From a checkpoint of a small mixture-of-experts model trained on Wikipedia.
Size: 16 layers, vocabulary 10482.
Experts: 16 experts in each of 13 layers, 416 Mish neurons an expert.
Training: a variant of SOAP for the experts, 331M tokens, 5047 steps.
Below are experts of layer 5 (counted from 0) of a mixture-of-experts language model. Rows are named router (the router's row for the expert) and show model dimensions 0-223. Each number is 128 + 32 x the weight over its row's rms, rounded and kept within 0 to 255. Numbers have three digits each.
Before each expert's rows: "gets" lists some tokens that make up at least twice as much of what it gets as of all text. This comes from a sample of Wikipedia text that the model never trained on. Tokens count by the router's weight.

# expert 11
gets: "on", "em", "f", "ra", "en", "e"
router:111145099138113057116062067170122117098103119142126094095176098137102133102156110151142102110130147060081158124154118156127153158057051103105151162113174130112103144170157106086125104100162152107108098120113150053114098128118073119140150138134141119112151119174102152149074114159102134147167158185169213133087113154117113125089098126211128138136147079111079120060127102159100130149123129171126128108137170116100165150063122127145164071071130090135047098167129072123122169095123087116116164113140114161128101095151126043096136116097109127171173197151116082110125078085113175122131097135205073074098128128146080118137123092100128167102089107094120145087117121175122149150139

# expert 15
gets: " the", " a", " an", " The", " his", "The"
router:096134146123122109121109073097162177111039158059122140128138080086084167147162154202133086116142180102120170145079044113087105113114114128082169120151165132124095145133143138110140158092106154108082126077155077141123085167150111148127132060137086145134167123127171171121128093175158134118107160131130151177120092072138112186153076153216166160084085078113064105144102123107097100162208128175084119064127129050101123143124145063125112099114097166129130117153144147120182143141130138117113122093096120114101107131117176121068122197122086150165142126114110175136089140115093158117075115111112084110153132094101160127100127107125203114124121138097087120138123097165117089100175

# expert 7
gets: " ", " 1", " 0", " 3", " 2", " 4"
router:101150147177101034096100167068082122086130184115148193147151110134153169110130081173149094109136200132051167166133056125108121108111125149160125142134135171097147098163205151112102139093140113106120112093137076126092126183068121130142081087128131158181110108146166136091130076096101128115115151141178124139151132044159089126149024132170117107109150109149129076091107137154082117140111105124118106117153055085123102115064157069145108121133127089106133114165135146085111107183109128130088097120142177128115092128068077113118104123114170102141143138063146133100122152135138151189132130115179036125079179111141121113113130159153162157084144135146114087156139154147126117104127

# expert 8
gets: "==", "\n", "===", " ==", " ===", "s=="
router:133185159146102090100109087087156099126133131090074180123156130088124164126172143145145086080176164084129115101115088157105122072135076121129104127176132136067134099175151125106130126128113096078129156105213070108110097151136140136149112123190060061140137115071161136083106163115123150115165118169111133136127129116113081107070141125112208107148135109120109166187106125123112140166166078165115172130143130098119176150132051069142147062136134119135080146150095077116133131132130027150132166177153131117106123115080114140140166168027122127146180121156123075119111100113130119123149118108076111076121102140068069125095126128140108146186152117121152171114130161208134133139161

# expert 1
gets: ".", "s.", ").", "es.", "a.", "ed."
router:111141130156084101121133083181130101148174099170147195163137073146122152148163124209149067158132168103073148103147180112117113109124093112156116159152150152117115131117200120077165136103122030089110128079153088112110074130171123153158066107154086123125147074153132095095123135093160154151116106188103152124076162114197119106125123101146163134116101101173122145087114092103136162118088063146184128143198133110142090147091132110198113048104123093161159120140133081113122143104112137081092098128097139136174112121084104119133156131129121132120133179132156111138070120110071168168107090124133088105146132086133092173148119153097127092171134112065109187129131113156074162052183

# expert 6
gets: "al", "ar", "or", "y", "h", "an"
router:088140134109136099147159095144158128102095154140156151224130112099121135139101114137130095096139187074067132133118068147116095097094133201142173152109180092094107152122174093093099122115206126095108134140134112080113085120132175133176117148165099157127172142154092143137069122146146058129124138179120152168060120137105021159193125156134173074124147085095117123091136134092145132128123147134143131106165135141057114121136104136152152102094095124120096147134102087132145144119081071127090135154143163130129105122100166118098138102110125182151144182120141100101057119092085118150112109142199066055131134048112137098132081132155139159120163166062114105083144119211097144108124

# expert 14
gets: "i", "ic", "ig", "it", "u", " or"
router:176194140126111079079050145111125118143145160102137125153095130174096159153107157182106111112158146073115128168166048149074154091091142169156149115158152118112068127156170040119095146163176136110084131074127121169119085130087133114171133090174081139139172100134139176107090157082095078120105124150170108178067121134167079153124102126122173073133152086127126131097099109151103169094077090137143164110152159125101126093111099114157175092126073140090167155155130111079119115174084115144102139145151125147190110094127113120062091153122139204153162150060108128135127170104066121091100078158128109068113152090126135130110096139132170131098112151108115123082141151149100142092197

# expert 9
gets: " t", " T", " d", " f", " Sh", " sh"
router:118125108105093125148109112131094097121150146135173201154197148165086149160116109172176080141138111146202099108125108180151148084089134100182181066082102099068134120171151132121154178143149135109147141099146060108060114209122191136104093151183100124116102136081140127135154076127129094142106198168153175189096080087126137147159060147174235134089089130134075094125129120100114108097129130120089173128136114102103126118136086104104118109121100100063122116161129126084128149112148063074068080106136138098147119130154118119149107186126108154101103147094194101164115136117166160139111147150157159131107101104112167106111156102131166112134104124084092120097127137179069119108122

# expert 3
gets: " |", ";", " —;", " 0;", ");", " ·"
router:111182099126128055134132069158110110163139115090117124111148116084169159107129104180122093143108146107080125113169083129144109107121139081198147088157188137032167097177193096109121152049131126103129090107177099110125115173132115143142092070148091106105153080096184139062145118093162112120073110159140166159107122112175134139131127162105141142057108080140094122138152127071114109118104131129101152085198129079145052152147116133164150113179051140133093143129112097112113194105107129135120093119112161114205147142131124111132151172097137190165166116129100089122090152120097137116116128089159060100106124139160095124133095132074110174198123134073142117092118109145137147080178

# expert 2
gets: " that", " which", "op", " where", " who", " when"
router:147154084119096081142127157127150104148124132122176153164183110123118145143127147200125101121152125079087089133133123182127120110083171130183111097131171106100118135153147044127135131105159129044109139145165119085098122116209173141139096072151154154164182155088145147131156087144145136135103134198067140170172099074137146157163097144146220063088116124101101155145091124142134162134157094220147092114140119064135109111083114109150106144147145102118082114172185119093153118099137122105069073147119081158184049144153105091148190142140124130094131172117172167163048128117110143127152137140140085072127124125143134097154167138125141155080088154086140094116125115149132112134181

# expert 12
gets: " was", " is", " were", "o", " are", " ="
router:127143089148101149094080114140100153141135137135096110169130179116145149116144097181146115133147174089049139161115098115135112054109140206174196138152148149073117128121117105115104155065154156057103162087139081164129067117094122120105171158123107133084151090118146155150118116147193121085143127167129180160109118079148112139115096116101166092131091037110079119155155144143105158182148068160072168148121097124120139172113115056157146131195098094119113116151106130093157152095069073099088139099131128140154123154145139093082073111121133153091162144148109159157105092019109129148141107111139096048140133078117145150097133140090138139128155170125155105049151125124094149091123

# expert 13
gets: "-", "\n", ":", "|", " (", "S"
router:086158114136114129123127119126160068078113146108114142164149137125083198111145133195183133075166132075124088163075117136145162106073145137116153158152145158082112112159170142116108144132135066095119138101145105143094079159147103137113093157148085125129113131065111134066140141115157061086141123154164153135165094162115121170102159115176181146085110056143076137122107096087125077129094077151114204107167141124178156161111147071148114131149151094096129168131137139083179120111080089083139165160196126088107142112081157119114154181081158101117114125113128094154065082038112195136189163150143117060140106106148129139119113106115116119163160127066072122166166117108092098125164

# expert 10
gets: "ing", "ed", " with", "ated", " for", " used"
router:095152172140120070114100162143181092087144155164122083137140097099157132136130090174115088128198147150143138135146061155093098129118112145109129087161142131088124165172152150103184096077123125088100141094088059121123082162120107135132084120165103076104112147072187141126160083162125120096094167176140149170126141143119121139080070148181184153113074064079065151164138134079113165175198092149122110129162117076129145159160078036172125152118069184125110128088135100108095126117100103148166090070160128134071119114139142124112192146121193148171143140132119100124076148110163113147127076156163125094137132151100109099143133159097143157173087091136135135123170136113063115114172